config.toml
d_model = 256
n_experts = 64
experts_per_token = 4
d_expert = 64
d_shared_expert = 0
activation = "geglu"
router_score = "softmax"
lr_router = 0.000596
norm = "rmsnorm"
norm_eps = 1e-05
tie_embeddings = true
optimizer = "soap_variant"
batch_tokens = 65536
dataset = "wikipedia_en"
Below are experts of layer 4 (counted from 0) of a mixture-of-experts language model. Rows are named router (the router's row for the expert), down (a neuron's output weights, with its number) and show model dimensions 0-255. Each number is 500 + 50 x the weight over its row's rms, rounded and kept within 0 to 999. Numbers have three digits each.
Before each expert's rows: a language model's description of what the expert responds to. This comes from a sample of Wikipedia text that the model never trained on.

# expert 48
Description: Modal verbs and pronouns before a verb, such as would, can, will, they, plus inner word-stem pieces like def-lect-ions, in-clud-ing.
router:466558425516605508485605422505485522437490479508478461450404474495532512468563530451579441488559473544441521443474482439546502464505545528554376395440452511550447468473454597404574446448451551473475519435486405524458484440548478452565522568518465473439531511478484435545521405453470566456509511585568416508399581541521526564542461574448468571583529481506494491483493576447439479433514589525438445548418464477571442466516514524542463503514474426506520472426532409534447566529493509475441423582445415528518501505480453516529451453525550524542473464571529573490513431495457484547400443529510455488513450473438448438417522530504491461602531521476591552418503574523499586500515517515574453531459476593496573461550587504584524436521559594429518520586503458456454515529487536
down0:478561489526541539437429499524540457550484458540527542524501506568560611462494454428460611442508490495469419523522496431464422520541573471537518553444498509446495519554523445464455497501646481464484572480393459477465444411497450480513547428498525508484546485550461435476561520431467473534464543520512538480544520475479575556476558453488518574510427498487515505527497409593620511548458509476612596491572431618468492484457549461431558573439432564497439497474454481408522588590505431563553505498527420454559536415481523502504515423461524578500462503461434530479570574522566486505528569511487542469516563545525475598475445473471536488474460627542460551494569493462525568555482417475546500472593512411464464480504388559433497391530476554519501418474486487479516503371455448
down1:521578531559497430451535526420557566526366491485582469498403427435530477487486554472550477444472548548509580472446498419453487515517600492556446473445551428464637404516511517461568468487425418533443566470511455533451529578557478472467454466503589527470445489452429469491596486570476485524404415425523482515467535469526589523519464508604455517514559451517526553549479455540384653494496504479539495570500504457544492514522424533451525475569400528537564509550339535470510444576464560528410515524504483550606459412473462468541545455516560453395585459506533535556510471536460544499509521498463445415585521501548509459442522520488491499555555475492508460484475500570502473406544501438468494540470455504499518451508626569489537507549496519501493543549572568520496481509476533
down2:409464430437493431477432529559517561546466460502446451593469505491432479555447488527489490488526424488591441554528489396522406485466395435525493465571485396579539527442483586490482446582486633513471378506509481528532504512473437462577564485457510482602487495509515542492457569525573496435564489479600481527397489576532531481462413431521585481496414483490495463406532492566497488489473481463565419525521488542541538385549453532532477500570520597485454572475468537432501533462526516512598381509532541501420463549467565439520524516492492455622509474527450527447513476565596496411460495568529564487497520463522501424432507531482507480440434528486459464553450508495607503539563542456466487455425509459498533437488510547528457550506554483617402527433524439553466458480491440
down3:519480470516483468499511437565523455507432482526521489537417585479520467558466573541466522439482544477483445430436549446511554500572582451456453495473534494555571484422535409460549476563474547557456582489508457513577513453477482491465510561479395444425453468479510597459579554493540423461563474512523482441535457417473556569571388502546424564484549471593501510569477609476468558534531552460407463499508500535436448548547440501452389509484489610540488545550563501477510528524592506597403614482483466536460446495505493467479568511479489506529494547487414558538530607416476486471611493405382435516508433447453549516545455506491476563511411516501475496535526448503465412470458584565551511601536516519478538526532514444593490436559536540427552518468438575476440534558520553
down4:477449521539474500493429462610570507438526434505513530515521457507518473436508558508593406525477404437500507467457483549489503491513514487444500577524508451464584529377432485491543441558443468483508377551399539591521570516532541515544483434487519600481533554504456502512432529486520558558499493466453489434530558442514516448611481502638570486545489433506459488444503482488476481484551485509595469486556465415457499567519551561449543448464512515491512472537482427471472510394586584478462563485539479441531546509403410508549457461438448529537590432498498465517524516522400526445551563538579507534560456586522440429494646492459497439430434507467464586458525434482495427550440432424501468503465485458423525525560527497476503630486574427460468517523520584455435406449457522
down5:555358481514593512522454578525542464426500566477538436391564543480488525473488552535449569524424487530561523558452504536414535528491605456493514421530468603497487513462607615488515538380487458521517511452562547545470513579553509452599485485517446521469579505488490439499625424412511499470480400522463446469455469526402505534435498438521475456498395510526528527488536529492514531524542494499560364437531470506439434496499542550471476462492509555546499597513536459594478475526550430439541548558434478547506500489504426480542466467531484427449486536567488517474490438572580515461568485482494502478553521483505486499543500497549505557520592496508495533543585604490446493596517475518566481493515470618532568524439510552541399548601453519512532500604562431573507536513493624
down6:464507499548464447457544507383466444450577510518476514519603434474475472507517466539462540520549424562521491486519470516520458428540539453496593577540478438618467518467455430469508461478575437498466473527565447466491448467451451465439540544448475448503433476482452513477545422550508558582507426624494571486534384477537506376486504394481548525414492540569470521467392556492534551504526531471575501568464501427524506472569519528397453515472522505447539510493491444396526564456540434521458434561529486433481500532563454592482465437555390465470425401582583505548480472463505606517480509541472541480585499605402538446503446395521502522607543480453503493515487407443579529461461463512513587516449490482481501460586480533466433527534497416555500533450572533462563505492525449
down7:475489498499537480569548548539476509463540470517409495450581635461493454491460481563523445510470413480552510390489488575469525565464498479593535556556511387587508482503445521521494493489530492396449462502524426449425419466548495431431541381531563391369538429535468489505494487476457525500462493507603544532549456498478451469530488523432530464534513525455588466460462555516479547465511533527474488559527452433506586512556504557481491381447490506512528439522519494502427429421451522397440519442591495560466541435542515481457561555475478421477436532514457546554429528468538509429499499420552493453458435573481556553584540518459460421446574473474489538565516517467519434560512466540436491551485590518595435491424623487516559550416460451506417508423546587525447534475566470
down8:520496541499424514527448467593600545516554424531505542535566502436477432520415500517467578496584522522540465513513576484491454530509666515413511425548509516462564528429460549476594447591490511468420562564425476466459512417446501444495501614534428487545487521496558545561536548513520470573439502457505466447406544501468586494470521602510498468492470503480538538537589500387493478498457513471511555477458468573466500545445463519587430497409504465483423458493503467562522418514470549549532470407506481453528616513524586511495497499466424493591609515581432535491535408500576477452466589481484464493509463517418446604480420509524454482542526440436461522538501511449548492467567499538460423558435469541497430530501448451558468431494485450590545511409593514521433462567433516
down9:520610562499429554475482542541519598473502559543431571438486489468555480463532552601528587478495538560537512550398492478453563499509499483466583409485402527543509469532473553584504559542503489482486451544459549494509560509546572518521476593524457486447492489416525453402469466514488476506498506521433514526535546535480526505457551453454435495524508505521461490462484460544566551407462451521550445485463384524463566533537547597510434613453445527485376504533529460455590456494481466479555418455566483546433565452468530513572480501529488466512619534519497418630555462469398528502534464465426433495448476452474495640489506430557488489410510559533461463437428472475400524522567459499527516523572555537437595606429550466455542448558530472429516561572494539528407515524503554
down10:451532466558489559534500486497414521507435444451471523470497495455491543479455580540464518505532582483573420489531510425477651478471447441513462512451543455455482510507500460420451515503505513509543516485480413520498503567439434459572354451498552577496539548477531487417453523442441583444568573435543502554488551612571586520457541521519463483534421499492406637475440565574555440456472540514465462517435504562470468482507527466519430563433474505520451468361525414363504558442504467594506490479485536481478544545363468490577491383494422525475544525496468574455520456454496463511539456488477510462461607402541452465476513476497549475494447473609500522515472474473515443555559605469511542510447533565544473507565475590483467480516525487482469545521480527411394529529513428
down11:440450476441543456469452351601500604351513503537508512540526429541528499597548502519468462495520520503535461428530437442527580579458484472509421531511543560502508479545529543409467456535558477496434558533570572520492560523476451504598536500431447478480463512521525505534549485535583512586471673485524350487596472490534464487451452493491447483454544503523515589529457499526403488473540518528524581506557506511504414463527482417489529532452458497422502497562514478605491456474440536519604452536433557423568494413557593525539466467540458457521540485478526464487474612517512421447488524467504438567499534487517535534412596501553519457449534593466491458446595542416426509524501472525556523531486507576430566531521544491566539532550453561493403564485430490498468522523498492
down12:464538504515585570485555519502595517574573485455573479518547403503570417584485495583473513623498466385480525472496491479527497452452531486483539513492533464458478443581507536430523516497373428498524534524487571430554573629506520577521589535560418492518458543494522538486470469548518476458489403515461444381553429540512514454382455501555569523468515494413560494501462441501553504520490504534486491613478561502588575530474536560488548575521522495540536610488466535524497517469477419545509590552527524476500424529599543513484552515476517507441592504475505408541512415476522547484469561550543543432478501483610530487466460517534459471541481519510419571550537463499509596548517445508500509367517453377451456508467543364552479563498529589510564528446458472493555541524475490
down13:483485515491436602521406563407484524439578484542470484478574453515469429464500476496502517528519537491509486357523478532434569457557437507527444471488476528587465512491545414495439515457422600473501518466547559463505485533521411560479486495498503476574452579577597500490562482547577468457582487553579496403450482444481542453478523543583477585585496590565459501391539477533487510454487524501564480526478476468546496449463449407456452518464556546451460392462489473525486452522470555442450451576575479512501522557549423481481550498444550516534541445548426606562387541499481539493456513506579540455486533507384475491435531450447440525605584467562506407519483480477405560574563562494468638511503517540432593477557424470541447485563469495411525472455483527483524495474548519
down14:551547531478490468533411515541490467530468576527594457496450535491525559489428569494540535568565596479555466498473389513547598489539522496417457427404516579536616532520500484487512392457514538494507506443486463601464578585431543445521474507477559464504477548432425497427437410549449581490498449369535470411405529514497523537494552519486505421533546551524485501574429470516458562473467433536448592538514639554528515554577554501459539515511385535558545552533524497376510449468477473526460543446550430450484435487557514493502472432499549529532492454504510468504551538457516484430554545512565464577473512506501547491507497563397521519486494508509553431499538478460445476562482578474520571379534474505537603484442506507483641496490532534503539540431445545390489466455547528
down15:392521428516449511606552422518570454399481562555606453396455512532505490495522492427525552561518473554495401588480507529593485546540429538458491538549540545543534524436450511505516540593553564507462441443497493461441530456429607485511457576493429553471445490473472454508532421475464512499516523482505517531538457425495505557504549514452566541517491481441517456484488487472450483576552591454530616566382517547539453533455570525440509534434450473514465390500481426515392433478539568479402465482457500477561471483469430501525570432492492499546452518575492455467483503528515507580444554470560603556552613474415510471534412456513522561506446494553477609524470510505545503408591487478469484474549583457473448519473511624533465526519481550525445588461551485596553531516430482
down16:558452478504604412511569563471508449483445494553496475573600512514472475579536645551491518534576512475591534450532543562599547447499545589481453546504433435542524559500571498454582500487525540558519550564502523403466488448548406492517437442463523514548450513584611456372531532427407530476509499494549472404469453507512439486497514572513514466431482455518551428517537574515480524536480566448464606521474495455460563525509550490513496582536475588539460467529517572574515588454510496551389568432410495490388426404522562522544457478556467551556503466573508526467521408516587480455454556527498470484537530526502479499564567525482509550615514520480484492498525510501515497553533547519509505428516521535482522475584493536527425557480536553562584524479429420374478559521541466
down17:513479584434529463409492569433581521398511506454482496440511514455482452460423460514498523544526517522514456573456476568498557440521527533511581480437499568492475448483491510517392538403521431493518621566372404522475497579538519397460502459410496473564535472465400502534478523423424514476588481476459450445567452524473536592522536521527521423473568517494507497517522480490479527563516453586514431497541446470501611437572609505497533526454534625466505492417526561486575492468514468544527475578426474485477562515547478527450542458510507532484478443550530536452540513588518503465545570497540489616503497543499567513525427546525501573454547498488560483484555509527488482500515514446641525489442481592529520584470585560496459569485557495511536466497547552493691580422489435
down18:500450536510527445625497468417551445454416405445533516504493476521434577510505544503387432511449461492540429477482620432603538544625491493584494590511462565512510533449555536543507580532444496552499491466587512524481547522460433531416366535501531476479504450491511574524439586493487468434655501510399427476447477494496481517387534472468424523519546505467507527518437472464484492560560550498478377517445518470490584506524533569535512559516512479463519537634484461457586475566519425558522473542472550467514339417542476493505440465526594479499527508572465478558506449507557474473416474472466509502493513512508581524555460500507458478478475511534419539478478541477550542431488480510520447529414533542525533491490421565578480483511489389488519545465521487498599463434473588
down19:446557495460571544602510476503539473549516421476530491499550491521460574495453541499497466580450512434560530609545541530487467472532461589610571524540431458510450507499428539514502523441431477445504546571501458457536525567486448509517484489598495563575410419480412606490578473519526573498444456449573558534530562510566528533526500497513450491555557555418480534524503489502507462521434513517457459541505456398483568528432537549510420520368391459597430575474516516518525507525468464491444486465498529417531455474521503527458474538427542478438460418537527594529421535546479515542437529494439476574506441519534430479607505521520531490378453527522491376504485575393523545536455460448466453475458485510569488486436498402575534615417551543444565484465457537471497516480381433
down20:518592484557429516513431586444475477491549557574561484512486555468492478518416485489523436425550487514438509563451548521505432511377420531492604502519593590495499565525554494498524483500495511466442438504612410436557403441493504389563411522478526470630576503438508442494512474428463469445604538509515565427453492500525492551527531488373507480487538528529463523522514582553535533572476502471534489521529586523497549526531533506520517421533627530481490457496524522445522501470479500471527550513481524354483435452556456524406489572493507480420417605499558602496544483424531521554489464502505576537475581463574444417411479443526468537539481528491555517530478546553505560478531447536581543497546448481569526485525533532482451479560525485535620491473557549468449639516504449
down21:465548498533490504491415483537489568517589419487499427535603485526463478552496520633500495471426413566504413469561547497498532533571488509452620520434531442564511538466577495581618447503452453535436534503459602480502508486484464454472519597563568556533541483417454509496542605478550526401521521532537552488397397492455404560515448488520511495553424411554528543431492503462540494547448481534547517476579560487488446506546452543514477546482460399513565561505502501551465482493457536539470563514422425479503471613580494443486457430415548471504499531575484457537494472463484598497524597517486472550538485500429531485481488559544453524572568536450479517448521555560513429533568546454495439415584515434469447526589407461518494496564517594414517580519536502547530529524585561
down22:569532557488465494503563493543482540514400457486539487464418413437452537570565488484445476574557479534536533427586451543505492581478402511507542491483558446506465521514485429577515640579518464408426520427497529496467504535439423557507510502518572499530463498542482443493494548472552515531522580531507560554593468493514476517361479388520619462458527503531543474465493380569430460449496476436488506546565514514434512540576509448512532426525607510529444457502523489466524487521461529536598519594572527440437542630482514526452571548471534483460520498517471475471461527541426472485429532449470532488461458502437455566502464493510425535455496518516567447539503469420538509513456488494481518450595540396472378448511388523515473451522475490503452299506456549528565508497485426
down23:365472509458529526411520517499492554448520477542491474549483546398506513496514516491520483527560454495556523491500503531516526490497503518495452512619506544421581531532534481514536666454455593554498523548623430504553468526523536467459549531493650446546539552517462537634523462493492520478470504507510531437492492537551519492429492494571536541603427535519528550538466613433526551518531457534470437498443545461418556479579411530518409526515428429517435562508475449495482424512556520547510478585451548529588496509530469467516568512465562494600485445614484439503417498440438528554480566470444638518515502537504391465574494463470536530461570512507604456493588532481570565513546550554562483487412499509416526547486535575501549446511509549496560541519494524467557517446380541
down24:446472416444577520535521501586517504538513438458448554495584591618517412515458488454564466526469481532426471445513505502496468462543489487606413457397543447511514487527593536415557521516599528480522518489515455478456520599471417453588519519476471492558478527490576503502537496449469572593573524414462443593535431500477510446522479523436450551413501524525495497431571447527473467457513411408509585524531482394552497495573394439528441583459472488469539486587552592521442489534514507485543498465454616442544507527602478561527522440585444523557489464565410417498528576529569521447442420475475443484432466481459538420475556523468418541474513513439502506497498464407555521457550517530446482597377406488473476484540524523477556542529538441501480540503465493535484532472573494
down25:376528486484430501522518546442498530482469470540431553537482531551527428473550546551524608482545469454498528501459508549555468600484484464529476511541568436425456546524434420543517500483557471406512491489429530459541540485551476512447624509513454594495515470442491418464458529587517464477447464513475552474494482493501426412537517510571534458481486480492521450445573449471515538456535503505550472526491516452527437548494505501431367492474571494606516563471415518555574549546490432565480428560562534588528547479498488431537535558505551535417526465527405612480533473421508513432542557443506564550426471491422523398440494600549515513590500509423476558539389513484452480550481523524408503388492479408627499490418444489528614515477469484405435556490530506508481394564510457